Experts of a small language model.
Size: 12 layers, width 256, vocabulary 4096, 69.5M parameters.
Experts: 96 experts in each of 10 layers, 128 GELU neurons an expert, a softmax router.
Training: 481M tokens, 5848 steps.
Below are experts of layer 7 (counted from 0) of a mixture-of-experts language model. Rows are named router (the router's row for the expert), down (a neuron's output weights, with its number) and show model dimensions 0-255. Each number is 128 + 32 x the weight over its row's rms, rounded and kept within 0 to 255. Numbers have three digits each.
After each expert's rows: a language model's description of what the expert responds to. This comes from a sample of Wikipedia text that the model never trained on.

# expert 50
router:144160133099159126117102109124104126067087091088067074065100137121073131157139109155135088053186114144104156118113094121170117114121068161127101135136149095187112159104100128107185087106117140188111206110112194107119139139151107184083116163103134158116184191144174096107130114105206101132145142135111170162107148094188119125036099131133161088150142159139190120125125134084141118123131053175119123055122118122134115121126164122123120142144154099103162092134139123127191029153150180127130178158135103142132137154145137073119100095100146136156123165126083107190148099128140091130120210087188119137132134114104166174134101066158175122193122121136131115135137172096142161116064123108175152124195164139144126094181129100160147110097134096142127134177094129111118181112109144
down1:143084140076133142127182089144170097078119062089049117123119142133153101122141125093162112147104148155124087147129190153154137138144154045134171153112111146078202144134066103240123144153197113140068099132099170130104080129115200162106055170112123128167107120131127182119152079130144111131157143129167125148097157153125093141131095094037105112175187163137110198147114137136137140115129098096116082163127136116141086075134108112170134095122094091087149115159124158095106124108083104124098128109090075157076173143165156139069145116138140171103103124102135141145086148087136185160135144104174164183110118112130127141156091136138103105168105152160117111078149054138158123104078114126176143061124114119088114127161181177147153124145159111131182145184111185158150148130145110
down2:120178065123101092124142142070087070135139141133160197128139117125163078170128128121172100163143107081180089104107152179093106076128157117118117105072101171131135128198093142135121169141130114090100157143099145195063180183107065141087108126118119107155148110083115105119162152058156150107133133142101123089185129185123102085167121135111130104123169116124137069095091103109127163143187165108122100171091133163195093144101126121119133114083170146123145176098098146168154149091119101130142086189153144115113166092146074075101191141103108158119164126129132143121117133167136096138152103090111122146067128123165122145110177165152116106118078118125110141164115087164134114154170150104080138168110065095121178068133089158161210194190136179132132114101174062125135125137196098
down3:148168111085112148137156143092102117101185086149169090104132168101149107177160165159079097144145147134135118179146154135137110109145103123154095108095143131137079092142102138101135138102123116166095141110204133121176133190156101168099132111124133116136143188135115125168161120092085142140162120147101154102098117188150069097125174116131103091088168142144071150136155124116134158084127166123112137132114161171089101128128069068182097119165173100079185048106162161116086175155120168141149143136047205152105150133159076076071070150174103117141151163181126170157171120110153136098158107107090131133065097113040142163111142085096090201177114087124158116150143120152134079126110106119128142165089137114096040150179106167128082134117120134153107111144181082073152162130145082
down4:113084084141156215115147189141130098122128098082088161116046081152147170089078178119094074099133084152155146130123138105158132168096188085123129121090108127110142157143131189147056130151188063059111194110114177078089144137077124122159138113165140106152095123142190148105117158112170139130155132166164199128183145155137084131148109148133114165087157115148114146084099119130118096090121146169153108153120100129137131090113108197095124080148167038109121075072128106152122090092089128165172214084136101129151121107167138174132120096184148121134172149139146070128119160098147108147152100182099148145143172205142116083162088103111140082174134163102161136122105117139130105148129056130074099123100124088123107143150092133163145119179131102128117106106129151156145120137178120
down5:142121143129076131157104144086158093123074162102094143161084145143117142097153166132072118117119127150130110053087127102121111158112120143121199180134134057099140111088121115137072173106155092155114146124117107122148094117149149156139129125200149121149104131179143177080139103094132131098148125119126106134157147113161142177095086109099096093154067128138166115125158187156171082129029147208226099157155137158192093146085190136159109142155139119133183086133134175152122115142163141138132136154096166141138116090043122073159101096114119152142111128137132046101133147153181183167132149074153145135156098109176111117094140103158140056148091079049124140149131101168105148110106149172058138068173110105160116155115140071094135147173131179123155077156101130146151119122134100
What it handles: Colons and list markers. Colons after labels in infobox-style lists, such as Country:, Media:, title subtitles, plus line-initial hyphens and pipes between table cells.

# expert 20
router:114148213187159130106151135103144130141149144125145088166121120140167114150152200071141110119135139161148102137083129086105126156186123090164191116118117206081159147089135164128138159154097083144114123085124087080168165144119103142109108058094090159099130097137115078182168112145141240144131092134089094081096156160106158136117163187094143123068128140103122133144131149166158146073071129099053133134158110117101105082098115084210177141110142143170123134076104117148115110125145113133123104095094180145091097094132145131111118095106118132160127144134130116122136127198141180147131135142141113127185130107089174125091146136115123129159104152131200137071078143092169139129127118143115130091149126094164120088103133213090091099167124095106118245113086122099180143184137107
down1:141122102121094104157102133140124104129121123127086155126116131187086132113107125062135160138148098142140196131117094114124176105114140129082091130163121089202089146125138154184150138096141147145163125137126076105069155123142173165151108113128166134139104102131107132123158160113138066120155122131119169159089059138140116047138105113106124096021218143101143139136146156132098080141146100108151157152132169120174141130137107116188130079093167144166104164097101087145130132090181155086102175084103155096125113118128155115118140143117121220133101151135067176168107107164117128132147109183145117126115116168147089163116136130131107060096131179169164124109185131115098045169131120076086124155046158186169185114114117138144209187105074130101091201095104172116112090089145134
down2:149134161123076125146130158138145119202136190186163129103118167108092157123164140128129136151155105155116159135147088119106151084198149134144148216141113157090106156060130163125071105192114121142142080166131134060123101125132070088109132115065128124075154111104119116106145164163103168134135145132108110157120142063061092135127107155116151131089083138167111198127127092127121103144105105210129153128135140181126089141082145187141154105144135123110098150069042102176117216152155146123094160147194141123149125134153087105151146139125152137058126130147143138161161169067090177126091131144161124057140189119057096156112128134136074115114113150120122114124117172060164102100067128176146131150110122112161121137110105107120102176128084106068127112199078105150128165096121090
down3:075091154134164122135156109123131115148160145112102104066116156080159090157169170109124164126111130154172088174115152186168139123124106155105173119176124098137132137095141179128110086129102087140122116111141142100102068145118120138129091150145114060124173141109183140117159117121090112087165153114107140123141133162160179104065094097128122134173133104161071185108159176079161081136170165189122095154086081163100128123088061169104134144107103131081131112117176071100129132098115148078126144140148064152108180080086140118158179072086162167108131139117196194137141192127114137047178115116141153136138136166129062000151093131108155132111125156143149148106128135101144163102117185087135112084131065144131104070159142109123111148109155163187128132163160129134103144163111189
down4:112175171137134142147134114146119094133147121107096141200188053132159133134193063164150203136059121150103141154134133109131135099141076135110126161102114113067104085070150109097091110108176147110133097133187089126110124178098109097061154061104190117177144129083090119145113140113186175167081104066117114122111145173094132120140086134086224100122135089130111105055132148191158119116097127129116137132113078155129145110122121187083110203165147137113162124124124130117135137143117149130110036099105130127140123144107150136150138050185107106159119117122147112205170120142162101129145152158085114120144119222149141132081123130136110149115079139082161111147147116140131129088096122163104147144116193148131100096128159111152123159170172077174153143129085131184139104135171065
down5:133129087123130133140128182102128103196155071039143186105127147149101114119152114144107126163165080108156084097089149102134112127142110165095128116148164198133146108133124116104156059167176155188143179170140094093136145104141157120090105081155103130124155123149074156071118098188150198082157107105127136173131114151122100126133143102097099103086132145164093076164114094119159148174146180129078092103123104144149156080139130134098142068145170187137166127128114137105161099105133108102160090166075141104182105124167206204133179152084104110135128078154079087098149099131095176114182102082132089171082154044135129135055089141158104147115082188120168132132086094109135137125187152125133125204136080150185179096149139151158140095130125130133103140147134136117130118096096095
What it handles: Table numbers and separators. Digits, pipes, spaces and semicolons inside sports statistics tables, as in score cells like 1–0, 14.0, and goal totals.

# expert 63
router:117121128194140106085087148164163085144118097137106147154078118147108123117123150146104051132128163185131106133145168124127117141108128120118129202088105102106165112161108088129145148126134119133191153065140126230148097124113176104133141091116157102106134144138152117161112189119181100173112112076070079141131209066129125160092155144103109135154135138150204129111160132141141115113120150102124165148149118091159083138040108147120117114095108132129118150158132087169158058168088120132114129195151130085164109178101121079142110102107136095115169105126199157151125125087073133143139195129092103122119148111122108113154205130112138179141097154225055139157108161163104113122123140131108144141188145088107158170111120088162140081160148134153098093170193068118173118050162107
down1:122152125109092127129063135150183094100111091094098170133180121096136118142135129117123132134178082106099140131109088169120134050138149122141183198133173090152156174093217117176083111113157136077201149117114151126140061129121119110109145092148172109156158187116069079107145147098148126191107166135088113147134161157114127089146080113167170090116139106150177162095114127070150105089104126099130146089158127180149100136088118123150156062137074147117145116112067116118105133146083101126160101108216135175144154111093137152125148156093163129153115140125121161121096129131111097152147182148109148156155170143071105150095091135128111099191140119075128148111123170058160160130216155118136146153092097167137131095137100209097145109083144062200074155137133131100161117113082075
down2:136155136127143139118138149092084177181136117171140101115123161151130150144112102109081096139157102093065137117109110123124092166119181083134111069124187176192142126137146090150063145128110177033132137154145118092106212156126128156145130152114139156097134127071157173174182155140147067082091097147175060169183075108124138125179098105151099140162110122067155169153101161132121107128124117079191126116084067193134147153100141114114153132127082180127060172136133127121169192099052151084114106160098076136122094122114142101162105110112122147152153145095136124134087164149142144159132086092153184119103192104100115080099142172134139098150151112174170124144122084089139134122135165122150106132129094129054179129121140146127118129134160083098130176093099153139059104209102100
down3:124134173140046144212174105102169123132155137147145178134109167139147122156135138180111150114131056117082123125097113134112180120125152119134123176090126096121093116131132094124079128096136102103192160150097121164149165109156143097123122158126150160089088162068135160124134151131091153167174065132132120180086158138115151111112088080076151156124124155101113101161123078069115168077109139117137163136108143183138123115107161121104132147112062125142133138142116209054122176151076114178132100098141171143103110059085096088095105106133132136196156133112114184120149152109189148100151141068127130116127054137197129112115102158170111112107167154107093087169136148109072194119172158136135176076022128152186136088114129089130173118178166080128095098132152155106121136164089140
down4:123181150056133127133095204134171144111140144196085142087142150109097176113125090107126131070111186148149164158166076213112110107140145187114105146122119170192124132121133143130188082086134118177114112083151134091171117079155149141099092156091125130136180123048135162133118095141095089104086118121145125139156124182122144144166134164174118141110163105189169114125116157163118112141163146096100133062151150139102135081143137089137124113095122171041110145126082125089143181103115086137127145171118160159052144146119130195103112130133109183079107042095107164137121163102114171104151131096226054130170069121149178130167138142101145059128103137144078142129123120115082134088150089135159157150107095126169097127141118162086091160119083149103126153161134094132117085118130109
down5:113135169126086147117145148192091141143126095139122127119140086103092112127163089155097180126128161155093097190117145088151088092089121153115133090114143197164096129169133135148111136127115173145055144113142124072140085133125159094087088176123098153139099133098138142140113047136140139161192149083122052090119131116061159094155152118096141099171137081131151145066145191167116190120175119153119167180090156109124096195168176094111153107065153126084153149113182131106102111111197114116100142134158141120128191085082149142186143121112099132156133156196127067075133174157195206144121125055158119146129120197105163169127112104125133146082144133144117049130073079137146135079113140070117163108111132115094146124096137138116131150167130103124106123136108089122112153189089154
What it handles: Table column separators. Pipe characters separating cells in Markdown tables, especially after a header or name cell, and sometimes semicolons or slashes, e.g. Rank | Name | Nationality.

# expert 51
router:143121124110115143106224123111147125118136106128082195213199101062092174147151135131141139160148106127164135125123121125128107153156106113173139147161108165143160104090071164188121101160133109081070125100171149180136147120118077180097144202128116119098069133085187120134147114156155089123109153124108170034144201147176143193126133107093075210108122105136128117187117118151092116131113088068087098118124080078123112120084155156135157156201104098139092124135086136104150137097151168144124100129182130074042147073152139092151133091120146114115144135145155109143161137166165103138106139112136121161131114131132149096139104151180090143138142102092118087080089146144109118117121154166130088140167127034120157130107133158094146155168090182090132138094100088157112081140180134
down0:085093144102136187127139117091110099100095102164067149116122109081091114152128097162127076179184175060145135147179162177102125079115162149153132156135143157069111115165123153173119124146135105121202136090142172071107114159160071113135116129116141063101109157097070130060159074119135176124175127180181144103158128102135123168102111158148172086150134111124127100117102159169112158160175069144073153119120104077140074131119106117118090130109132150110127093077155110139117167108130129114153106154157149164185123118142139096162199179169154171112161195116120134158101164122133128157162148166101129087118137126174111140127099206120197130088110143102140167122077059130102147067084134158171176110203111093115133110125126132110176133092101151106057120146122126156113097061130056
down1:123099093138142068107111118174119109134144121147108099140115153097162115113127115149075098142085147147112118141108157134191108071087118140109183155178098105152136064130083048123116137093088144105162112117178174154139114125125142158150095119132121149116096254090165145120055125145104181171082134115143135114150081165142107098100177172183184173152099100110119098127122122080163099092153136094150225148087200149134202079137055170146118164114125166070111080158160191121150107135085114152205119153109143100121118123171136166104098107165121139181114134111204114143144105103080128132071116113151137116118113121123151112114154126111098134194201070117146103163100122131161104099122158142088113084151140139103122095123101149130190111113154114153160111130085123162138104172099092
down2:142161116163124138142134126160139143135086126137139112118164170140156111096124148190178099136145174130144123063101092095134141136118159173175146122161142085091150122100139096114113144124197099156051174169128142112129094097138163130087116137167139114125115101126067096103119128206146159113114113112106159110118140163097077074139168116169092183116160123127123121156155132151122111150132169132082089145093143163141071201165137144066211173103167092105055121142116115092081127152119074110103178107146103071171121070181135157126125154132089095127129110158145168116072067115105144101109046096167087108114082116094190127187160140148136119104132090072146063144100151114114173135112148095137136063192115136102117189140102185133174217077103110193144104156119097125130149133142127
down3:162097144092121058050143108135106137139149168148131092125116146151207103110130150056188150165156135160138167144106091149144127178074129163123129129111184149168153158172088151087146114121129182126159181130143145116124094147119089132118133126125118098180180087100087134114090083132151091130108097149127061158122147127149117093107116174157103108101127129124158126065046126035094064146174140139162108106073177136130117121163117125113108125160124146112118165154093085110182115155176102091186133084150145149098121145121125225152155113124119061130173153157112188158105093140145150149035120141080094150093083094132088137106129115073118108168168071101094136122166155175107147137102150100153113198157092141112098137172188079139107131158182099126140103130174122097163133145098133
down4:158100102114150143134102126137191141145119142185117136124125118136160162119142102115118172081107129104116130103158115132123162074182139057146100120153085073082117124140135155170099112157140155101077140161132092088060144174184094170184102192042147053131085156154149081110125137143133146105125173105073147135110148149133070134109116129125124078128142119118180105070170099116165099109049152107090108094103191124140144116135157142127074112122151115186105151153121078108145120108134117160125158126136126145155131074146119140135150106191161134164152166108103200069097144129083110136048178133134125157132101138129157131184149115163077126163134121202084147145063156090153161156173104114168173170142094127163137100116119109153178175094093044094098163154152150044142152139090130
What it handles: First-name beginnings. Opening pieces of personal first names and surnames in lists, tables and prose, e.g. Mar, Christ, Jan, Carl, Alex, David.

# expert 43
router:169157135090092132206106159091092120125110162163103117149116051173081146170103142114131102164161088100183176108136147135099111143066104088083139122109192178170189089152059143145098123149161117081137136124120103146124125071182087150066126139153085096092090098042195131119134112179089128137117133139187180154148109171101156131158102178137092163127157096095149152143160084141090145137166134141146130126103119123126163152186205134193164087094112094128049153168110105126121120100093102109153164118122089122093141103136085152121163141088156133102165114113178177101133200153132092123169153103119161154125117149102144080138140140134101095136151109121131091120070105075173160117184119113153105111117098113154045121084106133098176136149112146103135154083189124151155114135177090
down0:079139121171088099095155108103116109154161096039110100200108198155115095145103125081165119113129169131154160136072109114098149112125075116134168108111115133180137179116144148093126159173133122074117188160162181167115132104124156101184140192166143159136127162098061153068122080105098155128136143115132116110120158149116107094115085076117128162143130113141175135128085154083087154178149080171174125188090128127145129182103139100073090088137168076097140074120137169205169115131140075158112175076135140124111137097133118187093115207128110102100099184125066132108134135126120113078141128133137124167119172132154061143107140119090153096185171149128109155190122098138091136167096138086082131129146133122149185147140105041113118136190158110125123100149068138160100129136110171
down1:137171140112101113128099130119144163093098154188150101094126153115122122142118083176210170103114204129145113116102095118104128118101119088142153135112168166200181124131096117157195180101131094119112134151122072122098083166186172101181162091085163154107119149141175142109113108107150203139111119186128158138087103114153111110118109105181124080143163145130085139135134137107084114177094123101172159187120135124095124067121146081161124120104148158144189066139078125143159115135056102168100103103167156132231141086081142079110144148112127137178177155091125162144088119163145083114115148081154138063124143102147113130068114142140128172104120127108160113108087162089097203122118121103140134123058111156133110148213147126118065123109127074145088114151148098140077147156136054
down2:177204147096130112083139116179113099138185108059142090068127098101125064095093109170169194105171157125204192175104158123123083107111096180079155103140123077098106176111133142169085107083114130191114125105068083096116121180113148139187125141155107182131138120125105119132132146171067175157080133069103139100132129105094143096144157147120117109122141147088098151184089096108123136090104105196153173165144108148063107139154131111149156163075103169073182083076117093187115149178131128137117160184137101168151121104111141150143112183110119105151120155167209125151150151160055150158134130156125131117110087164167168143123145098103129125134132116092167109139125170111174106126087131145092086129094127095082150119152152168100136130119102102090128071101142134101093176147099173
down3:096155124136130149133112202176135176100129142168143096067123136132137159167142087108043141175105039099182132127147153155179193123152172106155061224177129117140167090128119142132108142131177150105094126178142143143089103093123125096146166095104189133167094152178185152174169048100156143153138138152046145128099137138137164106133127142133141146065135155188134071091129084136122176095168158126139090119110152092095172142148082129106083134094125136151107107087110167073144127085137138077143164083089121140132087142135096124127135181114152132102100083158106140089101144143177184118113177102143104178134128119131168128159132109103170078074141111108149133145119175129082104138136111087124109078135103097149078147091151085088100133120098168127108121064153130077196132147133089
down4:126104181115168114125149138115159120165116117080146187123157086135068061128148093099117183099179132189145124207116128125118081107099104202155133129098148125094153132173129165161179148177141133097242135137118184140093103159167166138083120144110179125163138133132175151096147158136052153119104140156139129101134121151125126103168099068130121140081056123097156116085142151128141111089149102112107112071112132160156122160169092126091099082051181174094136137135112103126122143180136114084126075153125131083137084174159115130190135114079124154127098099149140129087201124074149107117162136111109115116133117111107075088141125148182155140156163077125073128130108144121141089054146154065155143101191092102132143095116140146131174080129148131105136166097087123058106138181143181
What it handles: Surname and name pieces. Second pieces of capitalized proper names, mostly surnames and place names, such as Gardner, Hughes, Prieto, Poole, San Fernando.

# expert 55
router:149077149144098091123119140107112122141231192093135084150136184129123140075116067160170124137167152127215132146137153127154186084159141101098132142146128187154093126150111132129171203103145112122161166063125138033101111114153160103198112149121154130147130174183129078111179134175121116099136133136121166191151117098106095100135117106089127073079172171150073200097123171156110064108112183105117103095156164109145150096180153130119102104112154109136090102112120173115147156153175159119183097131150155159112084104129091194092203100169112115122156099124137148099119115121100202131073105147134125136157126109138064099120117138118157092177084072131089061101118112125128128080124160122103089070101101158124147107131092148143120177115149092134097094130088115135110134134089138
down2:147180190136170095118127151155109172141084143099122111066151205133134134102112148154180127165131211138141107120045176097142141145084113160138146104154170126112134165140131165102148149078121087110156181100093152055156126120142162095096169178092169100100108158136172118100104126188128124156169088136125136094138064110168083165142144143106102092140099164079087111189129216149072124150071147141121083167152132075088096152168086120099124168117138164160152150111109121130079128141152086173104104126054183107087128073176061102120150093141194126184174144137049123136161123113110136149119114110125112103156125094087158132177165094125104094161095167112137177099123129097125076148132086142131126136141111132075137125109101123107108054149139082143103115103141129154119188137167138
down3:117090157177151112118145099114164122058129111142120145076139087099126159177134169130125176117136178154126064187183146096132159161146133119164153136128131035128088101116131080109131169110177119124140106132143143124112146158140120145176067187156124148134082082142108118126100125135104107124112133148125135062083138162110112173129108147131184110079135088121141128182108142148084130137132175129077159115121206121157126153130101102139072114085120077124160137154127125094095074103135061063114146107128111144133141133125094195141165076115141101095064143183109119095198164153148194115164084114094136108160180173121140073103097110201163143127119069079096103064119179148178145135143129110116103134153205148087082123119132129129164140201145186148174113110157105182118064138076124
down4:127115111107174074093123151053111121150178149187146158219137173151093055171154082144148147102138122102067099111128104114131151169065097120086141095113185176152159142109100086131134109136081148158107111129142149152154090149144124127107194141101147129131079113119139148136104076145122152114177150105148147137111105115096174087117084170143139161090160064120123163075168122166148159118090121089099144141102136161079056167091132111162100179147113126137096101181115157116076139116137109111197110103092121122118075107080201144114142120112136119094139101125156073153110106169103098137099129167059116137124161113115131193124124168146172122185132185129097170162126095142069136172090055129186189081133146097173119093097150133170099119143136166109113154132163081193119148159187107
down5:176160125148140111198132168143144148115117167132157154105125123150065165101109145145114115165076133144003122090125160077126108049147117177104100100132207103158131047104145126103054148144120093123124119133117139146124175087183149157143095161109160123181165140143122118137137152156159059120116067146146114157147169169091105129147136161116164110133104125160183132184106101116136132158096184093116111175151108094145126089128147161156103124164125069111154120157147171151132146091104104059117151164063131077140152086203081082136086078047121120072144052083062126156168119132144122179086173109157151130161106175152107149132199104144122120148149160142164102105158121104082121154153159104093142110118160124126125137113137112080118079131168082136126122134101117120170111142110167
down6:121188127092120125151102087144154149016102159138079185124130093088116098111134141115174154154137109145101094107145143136120171138165106147132165150152078059154201113120064149092137183117075067072141096100106100118093116140139135100191102168122160130095167076108138173104140116166070135159111071118102190139095201170134160077154138204147142094126140127151150123139106113134144101171101141133127161158142149104094157138128085101091115169096083128171159108165052086140159110148102149090130152138114099052135147128144134077109104131094101117136090084152171135158119133074164092151143146184087127139114162115158155127049117172139138148104189177139139171154099148090159139101150179142109146155074154092108114152102132076185140149147118172107135175136185097148102077112121144
What it handles: General institutional nouns. Common nouns for domains and institutions after an adjective or article, such as business, city, industry, law, church, warfare.

# expert 23
router:149064125166120107134137104145141103148118094149155138112131091111133098101123148153138151102146152124122199146138115097136125169130113151111130141125112132121098165131140094163106133179160077158170119123157106151090133122180152123160076184179112165101158150130157146101200157157091119130087112121182129081130083158133077187145143123152111212168107136106103124141126136141176140110170101121149109116068136085122153149113158122153140189083132102102111159133125093087139095095159153102142138160161144134079133099106139131148132105152198092121093071118160078101178116164123101095190185171132127191140137126129167079079131102075133103096131139132127052140100117140072051075139070120036129121190108182118149154077119158191084155096147131145110153113175099038129096064140037
down0:132148159154132168092129157158134170089164114138116123169168087148143154111176115079130063075148136147145141112089107223220118085106191073190116127070149107123083159167115141078109109101088097109133155144169153113183164088073146120162182122130114106130183124141095131120223136122146134206129112117110123128066150196109093115099135141149108117158084091104122105140092140097134143158124176073111136108092174077119160105161161195110145109166144122099101064112106065114181189087126120151159080130072101142166138138134103163133170224093133144110158136130135110113091076123136128107123120087127159129157120095173169145135046126122122161156180144123089114068100101157122120082073141123138117142129103114117091126096097100167102107138142156134143124101151140107152152158112164
down1:097162099077123230158107205144149126062142163137143124130088124141238097191163169092086082152134137149136106110142107074117126110128137104089112119182146145122159101106139125192106066142135149133114185134133113126143091147107128147155093145119103144086176103111129186128096176204153178139123164059155143092099164142111123136145147114149125106131154131181094120118120114059162122112123097126148114083152079084149111146129087123076136102140150102141124112120159111130119127157154087107144183148088163117151143132163106058161107111066136144115141110167138154150157138145167123111033156123106103169118149119107115128124139090153097166155108162155134150062121109174093186107086136182123104094054112069176149134087108102106149121108176166089108202129140085186136075071137122
down2:102129133208131159151090130163133157178116121140152115115068150114102167122177140102118180203044138175129137082097121132121143172115172136097081157127145084121094132115136117134151106132075132146078096140112142088089094102106095140140128163103110131133133113165078166120091126185077136152150101136120120111117114066130066126132106135057126139097109127136145199186178137114098159183136099161222147135112158158150043138088095143134095136140119139095146165128157116060111124148110207095185114126138148130095150124184114095123111149091131113130134163119127162144125143093134137120154065079092133105197159194232128080129127100108069097091109108149107116126082162115213141164138099128196129097131131153124196118138127125120067126101103094140153155146136173142083101102165126
down3:172114126185118144089131157152155139087096065179139174148166119143249120067163072187125185073095144138143149155108149135146099124088137188099182128137095077131197076084130136173141103143174056119095114148095158095106092153173141083116102144122086148104093150128088113141115126084086114114126076111143142122139132176104168115160167107154163121147101146106174128168107159145168163140166110097090134066106066135083105152117121066127145162175100151190144101122103116088174134109130115109084123122148124167088191091136157133139075157197132079169157119128099174099093138189144135144133173066151143074080123115139174133151102171117084125124142074148115154084088108144098129128089095160155158089112135120099137100142100150120158103136128181106132102152105105104111175173163119
down4:202096170136125145125134095130123100195145124125116122133048096119090163163157124075092091157177160122120127107172130181170107141199135112110163150106176101130140150065116070151126135065203190118143107142128141158132130120137062160140075146150137074126092172129124151107149152150141152155082157165067119106116105130094143111134123113123088157136144139078136109158108131110114091110147137112145104131142155139120150094155097201103094130129103088167100139214148122115103100038160113162193077140091168166122146167081134113117149120120157064122148093120118131143106073078097141146216128121137093100105082118132108116110140156152019169127113173121073105176134176129152139156145136154105134153113167153116111204114123135155134077100137141159088047095169095141157164108138104
What it handles: Place-name first words. Capitalized first words of multiword proper names, mostly places, countries and teams, often in tables, such as West Germany, United States, South Africa.

# expert 24
router:152144094123065117136056149101143125079120191159149139091153195164103100092089157086173152117154212146136083080089133123138156127143130157081205102125141108120149160156178140103109123074075108138104166178114128129161111100126093163172133075106139116168179169097098124132157091176123133132142107144102174171104059159112112102109107136175188073121121206080130174150086090159125169160093194125083109095109151115099127115155106180156154112131179091194151111142100130099107126136151125116068140108047129157083158127113125127095161124122042119212132104128128109129137116100137146143128112148128093080120166096100087153148113121116139044108090089128126095121126139104157149070173164155134119169123124146103141139146182167152123132134201107142112141121141193109152134177094111
down0:149102138194122176144167147048130200104154087129119098111120096131148158118116098125098122093122118077153139107151086105153158085106165128159147185122155149112138152173170079045178165094110125140152117169021113122125156130147157136088103121125134059119140108118176103107101180189161107091116198180154095115133097091143101162050138125116097163148115141060068095139127095164119125148093110133137139148143158087135116125137113109154067087068175125170088134093126131102149151139121132143180149173095066138125147094168058139119192092131151094182135190085121117144154112085165121110117113119098151151149158153099104120077106137089175164142128106106071155104154112139163162151166117155158142149101174182159134106137127178177158107123089119086193139117116114133149138155067076
down1:121166106122124111145112152089092137155182118127141117145090086139155165083169099068070139146128154144127155054180127179109109137138145117183095152165127138129158129100131107170061193110117093110094101128156109151105118148073164099134082193139159103101101101155043178103142167092134130118103147144125128170077172203127078090129141113168122172121118096174144143078124147125114115111126140113109150165109082176140180131082122147093132144095109159161102126086202123161141151090123117143107126030169103109115107107098147200135100198112075173148132116108141151155123116151147107101074151136147118098101098154120125122164102121140130163158166092132185102129113140115146158065122133150180141095138119110187193138117122135162092094154102136056132075123071188119114135128075239
down2:141124096114068179128154142157143084133168098133092140150129141106152108104115150160071133159079116158151122100164128121088110141054137152178154133125068113113211136059125138125155075146183131127095102113153130168126065145173079091080148110142100119111205067095158130158136112144172185094104161103182161158116159150066091114143095166141133137164142093130129090099138122129124069118146164101089155111091143104175124162116130137073101117090081162166129134157106073156141131176087158057094104100127109126160148145178140154140135176154125146127133132136212170132108081144183157129121194088147079159096085135109137104075117108136186123075180151089083139117126118135122136145136122143106171117217125080225112125132139129129141151082055120138143123138163157098160101072102124
down3:172125111161068104113100150148124142187143119128098136125051166143154094137086137089147133126092168106123115099148162118118158103170125125198085151173176102100177170126146173068154101181145107122187111069145095092186158149128103063151146146153174160143145114078027145115133101118120099162118117101152108123183126147163077114122134187161056130179141149146092147110115167142109131108141118178178142062135096134112118148160156125153130127120138118150115155094124122166126151096157102070157098153164091092091131169100069147111097171169135057150089121114132111124104081089189121096131074105129103148166046147084098134139116125089161126140123156126158103124073149129141085134112196166158152092109167075188144131176138143127109132099110164085117059181153191093115151084147134
down4:123180114103130118125112085135105116159104141105081123094200087151144179170183092118109134182087170109129140155133073128093120137088140078151107192103108135119157103145125188130173133142152148070134112156166135132107124106130107123111156120095126164069092110107059174158136166051169137137185089140071123153079119069061091124078109148127133122106203123200116183163164152116113105180135119110135072067144152108142107132134162158180103168148188122166101184142136110141072163106091099085139136125111136128114086096106112076144144168120111164132118157165144154137179142174129035128134174140123058117085148115105121148088168115101128132138177130154120133144129123116069143143153116044088164147176202084129136160135133159129176082157129113128065097136111098123183128147132130
What it handles: Abstract measure nouns. Generic nouns and superlatives after the, a or his, such as first, time, known, size, range, level, largest.

# expert 41
router:114131146170169171109158115149098162076075112181122152158064118135126091119095125134189114129096186174152140087136124125105179121092099116114148119062140127138106160074139124103179139119094100199113182087139123158079130144064131188189140183171119165108138142139172120107152131143116167136131078095156138103164129064135139142132077144075110110157114072155136108101093120110073167164160148119107119102131084161109127172045166117115110150131087102155178155118120112161138115148190079133132169109065116121180127120082160104180067165086113119142143145101169123129123114127136094099107228122038080126141114108092210104102092168092137106153176126129133201134073100160134172092160142134096138144150124132152132178120118153128148098105134181146180137142081154101172148135104132
down1:142197130094119166137149131110127130163163155095113107112161163093143127140142071115096146087128133160180102069159136118103118093178098137083116178081178146100118128148112090139120144136112113130176134176071185121184137126101092073163149110142101110116151139108131113088219121094123127092125136139137109075150162116108056063129120116152085081158079171150115107075123110145195131138153181175177142151157119060073179146147127160086092112116124198160143163136135091163141181167080114109132119113132183160119121196181120109089141163124120119093093118130161133129156113140136187149093101170164089134170051146151094124116145079140169136104094142090099119177204126129090110118133131108113101081122106152078103067172126143143116167128091182122135078091103102051161189131136160
down2:084140154212097145151135190143121131130118165123150101123146159131159146114174051089153127114107157244156094131100095117187093123105093128093101120167110165104118144128122110245100100086105157087177093106113133095140128136123135125164140124154082116173083173158118186135110111161096128105120118122051160135141139130143150130134140119216148093092128152102150098164085140136130131131084109100104158120150093112108084105120115107139142139175153154119181138103148110135137108152148153151115094129147154174152110126159105141086117076180136093096151099074168150135136175136110101115183106130092124121113043162103121085160121081129107066149171097106051133111094121129123140095089137094153122089170211140163062118167136143084106170137174175186150195133100144100111067125085151
down3:073104186059165176107093097057059200176136105151135128144113134130100136101122105139126138088126144137157120122077166131112083107104129147081120148136130210133119109098118132133191114149166120168132141142118140132158137147103153149176154141159121145161109171133122091074139106135093125133171112103077133132155090132104096117122165081071083159148110111125057180162134147135122203093162111144131116073088101147099098162200136137107135119154139051123152115156137127066110165134147115136126151074156119168127143064136173130129164142149076144135141145123150104158158169161103128092123086120178092102095118130113125139141166141099162088108051095110176151081198141174167127146078108110140117163072125128125165118107177103062135088147146130026123210147155113148083141142193185
down4:099178126157129172156191079089131129145100137168104136131100163140123131090119139139164100114130151087105148123093170110142139157104120027103179135079103094110184134093178085063107107085161107068162197071069094220127168106127124194159129125087139134153138124158139118147122084130124151124101153145129179207129170154167126121166105130094142099107053132079118110145144076109102117129102130098173120150162138204137106101073189150066163130110141118089096071143125142127094084108115125133129151123177152118119107125119134053094148112109102144105093126162074113174171059122104076132135133111130142116165185100189099174099159113151137132192135098114133123142091128153157149177139133177134132167116197144082135142160129112117112155170106098130171097136105122192160070112146139
down5:125129148112096107167143086093108139113123191173161181167130172142130093122143117131174148148106076105109162089158161082082145073160145162182144156132149157138116156104176111178107130106177168140108114119148052147133108166164067094127159149082100139114171212097126141161105134123089179120137095133094176121147187077086107083087142178126121118104125078134119116155152167106081140108100110138151108146125130187092145157089126127142097052144132135126107144125121092119164086110138112150142190206178179120091176148104204117145104174160095157160168142123120149061086095108083149102132154162119119142070100115140091189123046138076196147083130094100082105128120122117135106134136119167098108153095086108138107171101110077089147104087144099141151127111148137213072170132134100
What it handles: Cell pipes after numbers. Mid-row pipe separators following numbers or dates in data tables, plus ordinal suffixes like rd, th, nd after digits.